From a checkpoint of a small mixture-of-experts model trained on Wikipedia.
Size: 13 layers, width 160, vocabulary 16384.
Experts: 1 pick a token, a softmax router.
Training: a variant of SOAP for the experts, 332M tokens, 10615 steps.
Below are experts of layer 6 (counted from 0) of a mixture-of-experts language model. Rows are named router (the router's row for the expert), gate (a neuron's input weights, with its number), up (a neuron's input weights, with its number) and show model dimensions 0-159. Each number is 500 + 40 x the weight over its row's rms, rounded and kept within 0 to 999. Numbers have three digits each.
After each expert's rows: "comes after" lists some tokens at least twice as common just before its tokens as in all text. This comes from a sample of Wikipedia text that the model never trained on. Tokens count by the router's weight.

# expert 23
router:490477471486520465485526506454488450519488517492446527499474501508538479552406532500501532495539546513488502481511492616494528507490501536462493499518516448493486564413509532534505487551479510465489457432505473545501546392525535480400588447495500468454513516549474539421505452435524503519547509465439491549491523494517547561484514543477525507485457515451520544567610483534569537468461507611458493500558490443452488477459494524396470496501482447519449476557549502480535526487559432
gate3:524489473543516484462514497588494498476527509479473519520482486477495429480465459642544556491524513474469487498465512475440460479504539440390485586429464487560501544453541499567563518541472455495428452487545470509487472450468523481427471493520517563499396428476517469482526536488508493477505525516590583556506557464449534551514573522454501547527501532463467463550551469446433487450530537509509557490510490494515487465458448463524506467531527517461490501505494533545538504555535445
up3:433489568475449476515472465463470503525506478429472476437549446542495547414512514478535442475388464535572426483561502492433490555480408476510565469460463454494546490544414503520478448467586483514561450522538481524504548546519502470573488543480549488531522486484460496493559546481420432476501487492465457561491529513564501467565451494506516507490545498495516548447447477573563506540484446531526510467494461499462531496449442558481485470494471540559498504503528517539460525460481530
gate4:545487536517460439505511429548543541548479443474472473504495454427528515461488446490548508514546504435441572501480502491564454576541531546433456495517493423469502451483459480510478502470506527515454526504507484544581536488480465484533473558520523485579561560575548449532527489462443531499453551545472513508513517459403503365506464503467429456517585521459569445480524474490497476545496480506516498511464528523542525472494570481449451481472518531521433511506507534419533518479498449
up4:481487511431504530507488529495478494500511574506528519556477512562515489543541530561455491490434559513527466493508485450452514470455433495520503468501446541550480527526469505489513526501487530520573466510499538451476459500527568522462526530581476498492367487426487504521444455569552469446593470472518473527452549487560551551482617469534498496464417459558464581506506516475454542489457507540485537485537520480461422505559441486503543551509477452518569500502502472516537518557587538
gate5:516588477443551552474458546474539510517500532532442473495538476502552445469477603518477530484536516558562539523482549524449440527498436453467467449472568536541406486512500494558554537519436464443566525419475451524531448449534527523499542513531476494429573468487500426494508480528476542545474524595505553511529476521579548502524485525490515527555460454498467544449474464471487495428508527461536509538548450530472529532473508474465517538516513543552463511521503580513463444498446543
up5:489582513448552495467472496464453502404515546501453464502506470491536449468485538489449512475576463552490460459536530460486521501469511452448447546468589532508406498423542512504577528573482487431511477519505474511478451514563544532429566500508472500504575512488421424491436493536500533570510481534401499520498545516610523485552517531503475560548497464527487508495426503520537513476432470548526514475526472566491556501514481476419488480482523505541503503500500534498569459504452533
gate6:537480443489515515546483472448476576515481494398549452453508488456509514468492460439530513513523532454492435519430477464523516487469417567644504471430539500530528518502507506597446560550531497486476559505555481472512523553492458481577514482487474549545512631518474539532550544524452506494440488474513490476526495479433479432488494508499447530428454521493509488563551495469491529497475539486521498504480544567464588511539505507533466479464469458530493484475552487496511460437551457
up6:534472435500491431565509520433508480521482449468509509483471476455534449433550486485538501479456452491497499518500583578506543411526479487510511462488449493538485560499488459467471525493486500481470602540541478595561553523460445516523546547473433561509534505461540483516462516527537470519479467544500567525527530449444453479487498459557507531439518492434563509527481485509478514568403501484563503524404474624469498484459467577517498480522479513471543506535453541486487521449567483
gate7:493527503556553484535493538510486478528517521505570502489483461469515496476548582499468486510523457555528454453521497520420525554553523469584569434456509503502550560472498521445521527491540455483510521471487487504499436477551560430448505520501486482495528474473475487447451574585552471523507525584527431469513523514389546518530458503520494476503462551476424479542551441504575441472512547525530474501506544460527413472483418447426569565516466497523456537511438512453470457476472528
up7:591442532494461468498481441472630515444488546525512553469477428518530479493520435544477483542505436507523490435513487498466533487460495582466442493579535515475549493496439456507463497512463547494481513465507468489511508474510428498547456483513429458574504484503453493467481512484477494445473433545491457444467502423505452445504554519518501501478501475548457466507478487545509496533512476499500418463503433514465500483476567565469531457483439354509479495432517537518421517524503577
comes after: " |", " 5", " 3", " 4", " 7", " 6"

# expert 14
router:469429504483423441519503505463527484454452498520526576469500426548535541555478525536503537526466541512540540484571364532565484363487541553476475486506488482496520481475486551515475439518401542564444489474469437474516511495509535505425594471470496418550510443518501552526501475550512509506587520457459510472502544489515501528448563490497529475524476481479544521522545518457538511470484485505497450516529475456465494444473483512481451582519476440518496519538556533461505557461484501
gate3:477488405451537484581492462583529504556439535508488486564426574553513497523506454491532485485562522502534563572479616472468454481564498498562450589469508522457503455485445581509474506487462468544521438502458543496476519520510459483479463495484441523485441456562507453468517433519477528527472497447467519493546552516457513551533544498552572451518529485510494533539556512449443448509489507480502524423451532541541537492568512545541499492439486504460446435475496500468464537531496493
up3:532510549509492467516421506464497451450512501426510552374549478514439499522506489468396531628512456555488488525503426558464501530497528581501487387507446436472518499486530433515516475480531523433436520478488509494543506496497545496526550569495528484558572519485507508519511573485527535492533492495548512503503471481556505479519472479398467534526518513481548525505428530549563571483468540628514527500518486462487484493466569479495458460500528498517535520501480529506520512478473529
gate4:449512548478458375608546413443517494486472516481503468480502506515518526513502506462477512507488486541532537459556425512498443476497568507499422453493545451450522511487463494498531483518479534518560539485470475481487491450557484526478512568444575446542452511511472480531570552487481437520518458481498481525453586515476498527492539476521492473536461487551491494466565543589491517518458474515461440546520506557565469509555624558471521536545439433475467505446424552504490512511523479
up4:478475565502476528537489507465452445514549534440461506475478470493481497519529538508496470417523510516470567503508474539530537473510576594493500445503456479525468543576540460463522454531568562508519542473446478512510569447517495539513499524500539532493513502487547516525438430503474519502400472460488507497501551495596492496509569455457525567481527455468516424506454453556551542517453509525488462527571465570580518501515458472539415517522475450574471565435484411508421476507482496
gate5:504483514482411526575509498547536491487503507549494567533425427442482461473489521508499445514385454435488480496477546477517463551566532510564480505517564455533489568521518488514502496499561497458518469426512496485512502526435420551513454534589438482445453513485442511446552558423555488501464519507512513574501499442534495494556583505516514557446485478488532500472449532456474496521553537501497469504536537519500435396511525437474544514430461448493478501487543506440504529458515524
up5:509499531505589501440472478459466488502458484444500435456558591562474547479516463521492534531564559565496556499521471519479568388469508486441515459495466551485495463489503479488500464488438511549515503570468508502494502478569556473491546473437549490543588479557555493505432461556459504510557505518467521417488528578475525474447434495514492452517517503516422505508543490564566497477449482510503545522462435508496539562522472522529390479575546558495506468541513487544477488502498482
gate6:417519525499466396453489590507491536422499452551510473485538563534524481488524511516434552506586498490498530565541506530478521502461481429483498562532479538492462501433528460480507551482390457609519591532518492505496520533451475498531503516434478508496448500488495519531534518564428554509567452519440546531464501458471475461486556498451540525485561512553518474536460530503554501508495577563465490483579541522499492447491454495420435517504511462492557498508485510466505525516566503
up6:545493456491538652526451426502517461561485575495492521512473451475487512580462468436546473460434487477523474479463475515493439534543554557493535468521502487526539484574495536531481506498611594429448474456477521513562489509505523514511521489540466460504548486542470443445437463445541460510432526487553468485542522534473509512470466486527524520501460523480472498481573471503432543437557455407491532551426518513502534488510555484538519510505498493500434520507531431446505531485466493
gate7:484537452551463475468498465548539478615525510557479505500509430535507494421444472490451539480529546582577535494459473484551509471602539529513532407548512449500481490498465504509451458505539507471486505552501495507539417537523456503455475562450505455523380537503504565515461499512446502470586479497507516498542537565504453439508472452502542507471590506488527501528458516508512495487508508434497550549509538465439472428544561498579413521487450468530477499513506528523490461533489492
up7:539486432473428576555455514543455514488488548572546527456430503521504523488477468430516555437560507548480578524461531547523486403529517455491537532503492495479488531519482508561453475510475473527417528635462497469513481472508551454489465544534477456561463535470533478486468530509441464490526479506479511506500490443509471574480490530430492545481530507488516528463462521485560498536498556581479533552529527490425501430478559438528432519430467518498507476485556491426470545454451471
comes after: "\n", "-", ")", ";", " mi)", " (0)"

# expert 17
router:453503492449487447470536529482475414451506511501481519542486533506486466460506507513489547447450543457499550439524484490566484475555526556433461536510406523495460536479598561485517469494461480464481478476535504553462520470402539493476513444466550440492509437476496554438482474567524529512526508523635609480482524561570523513528492518530520423581438458470521462521517502500542510474491537560508486529517427485508499478408522518437477501429508483528494453533514527494537494470501456
gate7:479507527411518438472499556447534510459490485490500505515465415479494538528470533479519524499435505469539529531468482461484518524505533482448498512537451486474545544451490512518420557450557454509480428492503531515465472507517501545494516496501433478461514504510493535424590454435529520496594479532484520525518474495479531478609539480545530526491487478530445530541444539614570467487529545557514529543480506611449519513485582464499391521481563513499431512507566469474459528561478484
up7:468485488481463478557502468473485520501515457532521499474464537502553503460458521522553529423506480450484531494513473462550563521546533560461490583504494444516515492485489484554429451465565452450456532532450471469571444516603486565563470441508466436464544549572478495490519455551470425462516479571575540424539513478458484454496533537419557511453472501491440465543470407513510476445570522489481487498517510466487438442568515519515532485482501534501508563552517449491493445540542496
gate8:507460540517476528484533510546536461497534491518482469454523451551555488543515519552532558468520462550416469547470402532527500537457531534467518457598493512466486422518492491494455544489463497510478503490502464551472531525548466480552532545516490474517458515433494498550443590539491533539459509518499511477473398430426523557524569583449482496514522424496533470472476560501485445530562468561558501453623522525449516485503551484505489468576478449505447543543474470502514519548526480
up8:459532499547480516515471489471470504461527460513569459548475530486522464497470530475539510587490440496526539568414550482519516515452513490538522560514457476508542570450509511627459408514468475574477508497558486515536491514554568508449499476545479481458497525486485432450512541457433521477463496460497506435531576536472446486475487510547614467514488436589488496496458476492448476494500557511473494520447488508448533563544475577551538500491489516462514477394573526486511489530458483
gate9:486492469424490437500521558481500485555520433484465504563435521500517516533484470475536533490504572542562460480486512520591474505525490488524529473527426482452462429510526469481525502526495502494538526538453499524483501501507535453515531405561471495559438546510446382493498519527536418517560568466455512505452504483457498503498524446547509495451570485561458451553499531544438528505570541512453534504519503536459560482465437606477478513523485414504473530606453469488454540523514516
up9:502459532565527499465447462509504465479504472554470466509495525514509462450515571514519469448559477465462479497579533544497531532470452473482507486530541454453485483443389515495474510497504447449422541491479496471419518484472461495508541544501416492523415516525494477502503475461428576552505484460480489516615506559571448500549520435499499498506449452476468558501522511533454475525513488512476500415471470462452516380442505454499517520478523478523457472484541379468429495532523537
gate10:466516503461457499433539471495436457448480492532519451562499503501600508447467478494545538441536531482458487448508522548451492436539481539470487453498463472533524450463463481504420490591502531470528531428523510558482543448511509491468518520475497508487513577520529555524496504535484538539498531491558449417569577415403519486504499509462498522520499509573492513473547487456534483443550418523420491480508407530437478522472500515464543486573545475522525457560498593482484517519446519
up10:553501509510466444446469473534534491497509466615479442562528530530505580470484430485586554502461486544479569462560475535432531515505487515521482489474530480511578521536478494465523484506504451481570523548494564540547519460487468490447607576523451502459482565529464570515492537473516582563531523489512470447585509513472465494440512492492483462495549493535533547478520537466417474503478456494436428496495472455448559506461513503464469487517545501554495547463502575484558466533472449
gate11:479473500557504451451446474506479471420491499449547479468482489509484508494499505503489431463462455392544536516590504516525531482520497517482533582493489497554452577525470488471508477438542485571511524493472449496427383417489528480472447503497563552518518465511529573603438439516488469532504515532531475515439513465393543504514491523478473541531556475480492530520548448514475492493491470501556480508505547498503460511508464523549510552399502523441510600494548490501496547431521468
up11:463588603475466481458564505491487427484548579579511503467510505467580454509505514528487520463582537520476536525526524428480464487517501473502410459552572523529523399547497548526543530426511512457527470483491542547507494500603490479476530438496441440481481501460511424501486439492503552494555475475470495461426550537569463440464496467526490461531504551476508484500443489513466452497484545486510535503445497529457496457477538556457496593543500558536523463551450518494488506500506500
comes after: " as", " |", " is", " =", " Coordinates:", " /"

# expert 19
router:450501491447488448472536528486479413452506512503480522545481540509486462459510510511487547447449543455499554441524486492569489480552528559436461536511403522493457534478600562481514471494461482469484477470537505553460517472405534496477515445464550441492509440479495554440481471569529530516523508526635607483483525560568524512529493515530522424578439457469524462521517502500541508474490535559509485531519425483508498482414523521433478500428507481531495456533516527498537493474501460
gate7:506424486551535530444479511470569444481502491456485521462476469484489533495462526515494491514466515470431478516512589511504578543532503523511503506466441539504451462434517459520534474530563529471519503457554449536464534500437443483453501490437522537524516456540577473475414522421472478472555495468546456488557499449541478568476569502456494491560460464526410526572501445499445480493500543531524466578470518504483567474555453502517443458478501570495509406480431427459544484455492543
up7:493565516489489502514539541534468475438498488528484453531466426549489484464485484433551518543484399433538472514541544446440500526471520536534539460478555526584503476575434528426517505514459497515512491507435533464510454469547474491559485447459507471526542416481503494596512430492471562525516460476512521507529593442508486462560533474483533519473448493509550475517421463514478514532488500628438451508506483560458508522472516511473491488507470456497510575452558499496439507479593506
gate8:475476475499470484517485562571542522438497520464532522539486472464516458497566457551449519441550556587499487507494435547514541528538498526437505487486480564492448495490465485514524501519478449467454468475575492525468537514438458472527593526489506476447595467471557484562464499510527451442453486539531511569508525432462486475595573475434547471529479486471482574610520498533426425497495463453488503436477525535484477477473489583467514473497451538527487529458551536482494496511548440
up8:526485506482566522510424447478467500492489514534470546491524503468492474596473464572500483461463527549460505493556542434510485499544494542544472442541451471502582466481517533533508558533521468575572552557523542489511463475512465523506545452528430508530502494555505500512450522561573541508448557405544470502505517520496554440529477511547444498509523568437522486546525475465576568498532544459495523537450457487445581482563512485561503505507520429477577471454498464545538439521527575
gate9:413489542518500455530497466464556492433528569533504468534538501520509419458546411503538500473479415475495426476499532506541533506492542529507473515522438455519518533491485537484502524510485432492433507493551445419494549483515565483528518486444545483570530473528579537498469484481476465493460545543556506493558565488480401515508439482514510446467474537501519519445494442540496448495471440514489563425565480571487564532561499547491533500526470514544557521576544532547503599507532474
up9:534529517472431507498532494470475517569455477451548458532541506434490562499560522508437619578493507498538505505469461484409433503463471518484517505466531580403497421500575447514457362474490505469541536530527541493493517555477514517517556475482445447486489504505546438448511461559525574535490540543448479516503501493499527458494494509476480563536467523482481530544488525437511495513529567450461438490489556501545525518499481451463524554507481467490492545501504525526507440602526461
gate10:459524476501489517482497454495625456506484473416501488582592534547470540493454507499523521505504538408469482507470509511553512487477494458412506461481495471496436558446479528510498447471481455562500542490484526541535564481548479451526473493505493593465518522477514541529443543485543431556500495531493472463486535499531549491481433575511497548497509552518530554520467541502380529513470512511518559462548523487519496463470566460568450480544434597553472417489505524506465459514519545
up10:407440509487559440438455607560452512506519479545492498534471513513533450588539527483556436499549428524496481561516533562507497484484522515480537511503429457537468484462434485507472574490537523436537524543478502546494492518531514534527530469461401416568494570530424529487498480464482548483488508503476529543528432521475527498532494464414534503442492475532478519567457489437570448474471552539522520590523545513474490586455501514477510482430462515480499501493500457503480483515462513
gate11:528462495516530524514575464556487535460513440470522483514489472491463421501484466444514481485481523475551487481489473508450588518481496471526470578490495414471562484517525561493465499495508479471485473474511451504522503461503569478498537504462487540497524532479455442468450486563532489501453493543556531513469476547560420517493442491492621508532579498537463502546539429560480593548502490496581449414464487539516538456528493506540524492523538456475505464548612574455442517497595495
up11:419436502554519534489491501487479499476521510457478468482502551451537496476478460538530482493516445522503505497440474548460483551495539496504463536476560509514518466580461493521552439499491436557494439454433480547543493439476496496584553437565491592485549474475497446502463598565471495518410450522497514441518537553512530471561426461488556472578524435527464454475587552479526550485483530426545482472446459511509511494477494450476500499497572496459504427427537502554520475502490485
comes after: " |", " the", " 0", "|", " —", ";"

# expert 8
router:454504497450486449471533531481475412452507509503481521540484536509485464460508508517490546449450546457498553438523487492564489475557528554434461535507406521489458537481599563484518470497461480468482480474539502555462520472403537495478515448469549440497513441477501555436482475570528531514522506525634607478484527563570523513529491521531523425583439458471522461521518505504543508475491541559507489533519427482509501477412521519435477498431508483527497455531515526494536490470502456
gate3:522498575493513602480572492499467495495530488549491545476497480477556520609497479513492526565466487473476565559549481534516572477528605448473488505533531500446405551480505453505464504565512512484540490545575493510488455508504523533558482476492441478533501488478452488479559543506485522482551538520500518466419536460516567554510494418511479519503449462451470471524500517462523493499454491558558483553510501488398483452523550509592606478531538502466530446454558436520517510459513472
up3:600495553528546514542549494501468515501490569577482541445449503536479516581528433447553498548500501481467554571550477520518545485475572530508523546538526502486442480444513457559490498576516470445494538511562502500500439506565557453561492513512453532494472490376452549481546466469539500525532518510538517504480544495513581548531507487455495536490496520436456502513579527501530513489473537545500502488423513464457448523507534574505493443478516458573517399480506432558497502447496476
gate4:508511466506506517546577477427547527521497534471508529527474509447488603500496552475471546532499501486469586560524524564477512428472458471527452511493451486523546492438371542502423497454453498471499389474492489569545567490519491464498425565526498462500519459411474511471533546480462497520497546507515484451511566489510468515552491471505508591476511461487481434535521483547517470552483499599430479479508604456520483509452486558466508477490525503485515467503462486528497443485458551
up4:544461508515495469434526495513476473508466526474523529458446543492508538571473548469513499440461462559478466524522557620533516513528506442510450507519474522501562504480422515471445549484534463464496516505496489420484462515511515606455607516533495526493497483568488515564461492501546513453499528527451505481426463465437545537500476555515483590504514495476465511540509461489565437581521511456477495481476484527426478494529579528552569455485482454518473529526546574541454534434415469
gate5:414455512478560469510477527538508539554462425507475533498511499506546551533551467505521514488540486537476502498464482477467566560498540551546474546474495395509454533482513475524453508501507529538430500470540554486623478529514502489487518484479495493526509475517500496452540470438553416543468514528490475459490525541496518577530539492466488511432452552429507577441554500505505469440470433528442444505511483485502450505495514504429456556414546456572432538439433493503515503446591538
up5:456446488464465520514529462525507485390484505514493485503405475572544503439499560607511505526505518394499454549474605509501499489509471511482529481493528437556476509501400483487491507487442547509483496528521502475481597516423463476459480505560471491462506469569417473474525544502523544504507520461476487434487474439531547507502505487461540476546572529532538457518527571513490435486526546513491471459481465466557521516551516502464454491532520480497432575541521570539541538501422548
gate6:486462502467512438446581505468476498508491444465472538586531509486456513580489541542450540503476533533494509461547578529562538511546473518600527516495461521448473499507556472473573444461453458500464401478466504485484466474551560442469482490471565561516530452465507424485480469491487518494538493463513491420515556485481530501478523470560487519540460593486542448491405438513468482565460487499552515530488490456485506562503470530520435511432498519431489511543475457509496601453516481
up6:508508482593493521493463527490449535467454511567476424448471534566441477500535503471547495534504450542504491529446448505468507504474439518503477542481480439543540432455524516455443560546508484486471539462514575525559499413493554535564518466539540512414541476507514527478497480537494486500515487553517512544506417496534455602543537445476536483483575478458484535503479498468537492428508456514455515509502475531521393565589498530429534478526525446466457472448471504488510405541458505
gate7:520450491503557559484454538524595502506498512542500538549568569465458477470499436473522527510562472505518517544487535538479579424546473529480577488494479509500458437526543523536488431499500428488511495492521447494503416444458544468570455511484481535530447506462421487533520534467546563397518543491561490486566568491371521496503551521444524544550469451512475599532492490530531537496500489502526531504501466485537505528443507551466508500526505457517465461479484531539513575454442507
up7:536453514470533491481613469568539553486488561493488466535499493442517542500479543456524529569504487436517509555456482522565461514469443491487424511524616478509479442511471535485518513480444513530478522444525557466468460485522581465521513504471485551455498465506477526511606512502500455499452569494513463512432455464508577505508538454522535460555431522476493478603488428524463522510443412449503534484473534483472495501544548527563515555467528531543539513469423527554444500467475512
comes after: " |", "|", " for", " that", " ", " with"

# expert 15
router:449461454479526460535530494456490483467499465451460510527509432569545527507469525458521540456512519462571556426557494556503535502529459519524481538563510510505531466435498581533481433513442553500481450455529486455479508395522507437439551446475526465523496502491485508521452507537535546489517509528436504537509446449531512568534569506476579458452469489531455494511533496538549517416501472503468538539567455397474610455491476493496475477521460519513482488539585511547532506446575488
gate3:538486501536509539412500491584441495395467443451550501559509487464485434501536546459491497526520563434484410448495489476582571519486533470466506545505478498457486521524503560482537489504533480461511490556432535434516469477468445589472507501565513523530530485537489483473492596502442487509396559477503476442538531484510459528475499472516481512523523485532495548464506519515429496485518517449522465426527500550481500547526471512468500415536496524431511383492495538432499475462448534
up3:487535539478491500585484509392556480546518569532496523453502520531504534450457453520531508463472447577496553559517493526439458501527490510490471466492495519566513462424525414515480534537473520602469458414547438573479491589551539473544481541457466475473499484476510504552519463500540485507582468516476538528406491487490551435529497505511540450486461516476500432525531459480555498491469463548467510551474478494532505474429511474525451565462456493536456557562486478575475559500532476
gate4:518470496611502519471476544486495479544587486509455514484450448458540509463447542501467489470477466477519492494470437550473533517450480473548488464498528469552517399508489479529520562477471580467456497519559426470563491488421466538520525555514496554500471515566468537468553535523448498465572464436481459529465601461518424513548507564500478509527548529456552487545478471516501522507528470429512505527478497397477537479530499492524561514526528535476561514633479466521495507475447528
up4:516461466523478459476494502462547570483505543465516487513431529448499507488491513512527485473502505528523425495495533490425523522453498413589517550574504469541507451510440549562564554525440543503515509399495504530589439545468434517529419501435490467543472451601469510490513476537474474474536407513556526526483588570540436510515473576496469548511486543506509470524496528467526484538499437531491454479543499485463531489545557476491442489524456505470546505540483487521499541452433433
gate5:494536558424536466510542503469407488525508506515465462472470468509493505565490544524543541419469550523454453527504449536486509488441478532405512527510548561418493528402519523523448541524495447541507641493440470526484512537484544540437554538490520467519503447452527500490453447518524497546508465478463549497498557568478546540500456513498553509517458510513496516515486519555488527509520432513616440468450483477535470538491433463456445466585491481503495515448573503531493473487500484
up5:512490509406523469511549509496437489550497499493454431487460443548489538545511565539498527440483511481438465482520460556476487498479467532432553484536561578431448496394538524506435501555503504523509597493427501548508528511491498518455576526484479450502474464419513517513468487541533528544481471534480524516486540565506559524516492539461533466465453559508456505543484501519476520497531468528604461465427484472528471533502458446449471428580508543536480495432570491568499462446526502
gate6:537513455447465475497521471516512538579524470510498461564530510518453490509542442511495512516528503551528516501503488546401515494529516500512474504572587451542499535486571543479509450509555464504499443543491512538547597512589457488443604529530492539542553529518545520488465473379511527467488467517469463523492490488450539557433478558506465492529520489532480509441472454568559463514447448535544445544514558497495481527483468467541471486416395452518460528502507517451481426458516523
up6:504452557492460462613500520455507504534499466524482487550509521475540542484474417461508493541445520507467526498474580536470446471480465515545421453568458563516510482490512561501481467563491528482520484477474527516497483500463510445463492490504489420465498526418503437538503470565563548403520548524472473491551457495489550499456433532467595483573517519526481509497517571573485515469539456542439493489510500446508454430504506521498525583509481549487570459498527511412542469578494435
gate7:421473453520551457464492475503583505473533482465542507456506555465469463552418444507505557501535495446493529482490506466439440497468527511539540514508508546531505453388494478513553526559501474519508493470525487522479530515440505491491472507497546505489496513534426464450531503520519464526462411552550464533501570435555502481491469474462554579540481507444528500445612457514533450590467456476520463549426534515486496451498571497494429465548548534481432421444520478462485445486523475
up7:456514608514631454477497545497550515432518533500481449474535558490526539477502515555545485638463488497498512455498554489447500534492479513502523512409444518470510480507497504460471516553424485498475501460502465551465537483458561534494534434611523556501540442452468529450505514547504470498440446534464555511471530475509421518483481496450509508560500510520538518536435481529496518587497462515458463423467523515526486515445472511502506479537435519456531457492522463480537488583544476
comes after: "\n", ".", "s.", "===", " ==", "=="

# expert 13
router:482505445544448510480536436483530518494506510504527524431566472576588462512485486513464498375495478480538512484481440509454531510520493457434490474495505547545482530459474525525429450498449523570476489511485473566506512486487477469516562445436508466507552524523437491442459481434498547505559552523458450501521520546518526479512498514566547476447470485521514549531530472505525523443435475546486496605540539472487555457455492531475462572557505448593406515548544555474486526465561458
gate2:506553476449498466504490530456463486603466490465480505452510435478471518599498567524484482477411530466467567582503558532444556410518494539545535513519472529542601623474457510516534534520488453472445496460480493454503510531550536571506542440463494532454479538486504485536524514540521520553503493562476423523490489523477465457497505442507566462458486510471438451508418491520484523507474502480462531517423504488434494543549545437520462512489546538501512459517539537549495490507437451
up2:517471479531510495492512415524519510427522516504527541560444533507467518440460531520492451547566440526554421484500458482605487544523511450437510457519516490448475455514494506489455518460520509511530504549474558492526440532471433438510523535606482519500485518524516531504454472415498480454581512461508603493576520481519474504533519521510395471470479481549536561473523500527497514472530545537552468461528486546578443489534432574513523537527474442473504565503469549426498549482547495
gate3:490493526492517488508482423545503511462471512436556491549550475450478593553493546506580474513469478535546396502526523473467529545534491416488514550493473492529459508513483562446483514509454458492492522515550375506508493447433442517473483580517437578543529509465532479403457464482521514482511536538487535485525522506499451444417513508525502480563494547557515562455445405451528492474502491572478543472569472496469510504539503581444546466501567493477497478515501492460516445471479492
up3:540550447386503530472516513534492514544467576530500502437460510527507513488513443570531475486542471524507527490529455489514494485523493465499445521510499536429474512484439468419484539456515453546473436563500485475437422497530594504509493534445445518561494531472481597474506511480511499499603518466479527499494521516510528508497514490484421555496513515489406488447524522499446539645529511452510463524515430490451471554459555481481545558422473541485475531532511579487533469510461507
gate4:530515508481495506547473481518467458544530458517534516509515537545459501493519525435527481475415449482559576498529453475521503488510550590570490498492506500504471457515481490488521443447568514473486549547477564581494497427570496552478514423603519493508484465457462528439396458525445467440504440538456536472519533431463496529534503577485483500530441504403513423481407461501459480495509536490520490529465530469558458496407561542490534521502517545470520457522509529501460471524454469
up4:457469513525510466551451529497482434571555506457506526487532465523405490509507515509484515480486437530488527487542440472550539519517578643571507502470527459516456490521554523431520481480489485572485510538474527499483469504527529508486476410569528485563487537520506522471485422487464532446473480553451493498442494446525434501494406535500482506513419528413512449506483493474515521477522514507505553570493581499498447516426494507496557525544438473546577529443487426450499473529447518
gate5:599485462416545525509532539514462521505525534478440556544509518500537517461537490483508541508524478508469533475514514417545482515469431518481504498464476548464424491548406521472587580567443536551473474508478420522402472496524515442466510463478489527468441516470450512562480455430511505507536522565502530465512481439505546524491530492451553501530487468512424557478533539471459477557497611545523526482491525469570543495503520516542521541534459530463487435522456526471496530480400493
up5:582451522475496435556578482492483480538526548531433501545498503536536482536486469466431514473552418444478529389518486439570523524491492437494537468453508488469448483515446565535576564557539523530482459576432399490458467494504525467458514482483475506545416528508481586489506557419485506530476539494482495467553506474504544462465516504499502543465472462503454485506521541490506511515455550483551492505482482520476515557496547498440526533452462537454498421557550460454461554479443479
gate6:461481557504525479555506432566536520483565561524507591500482496536478503553464480478567538561549586546533516515486403398442523463532583397506476545503515558528506450452540483454452526484504476506487488576506530545487457485511429570441538511540499540465517480584420496500446511507434483529571493444500491581509492511499433444519485488472496459556495515401493504512495484504555510489479488491428489515516520475537468477523539465554527558504463523544490494523497509479521540497523483
up6:484457516489512540480533569517517517511555494518451524486471472521579497481444488508472495576592528495494579521521440473501482535428552510538527516530578525588488541425507519435577496485459534555510511558495540529506552505500517475441482482487478568459529552535494466485473509511457428515608454508423443557508511518547464556411553520479527391529529491492512485470492548511431483508450520542531471489508521590540459485437483489480522506519525476434569511491534540481564511465509507
comes after: " the", " a", " was", " his", " an", " first"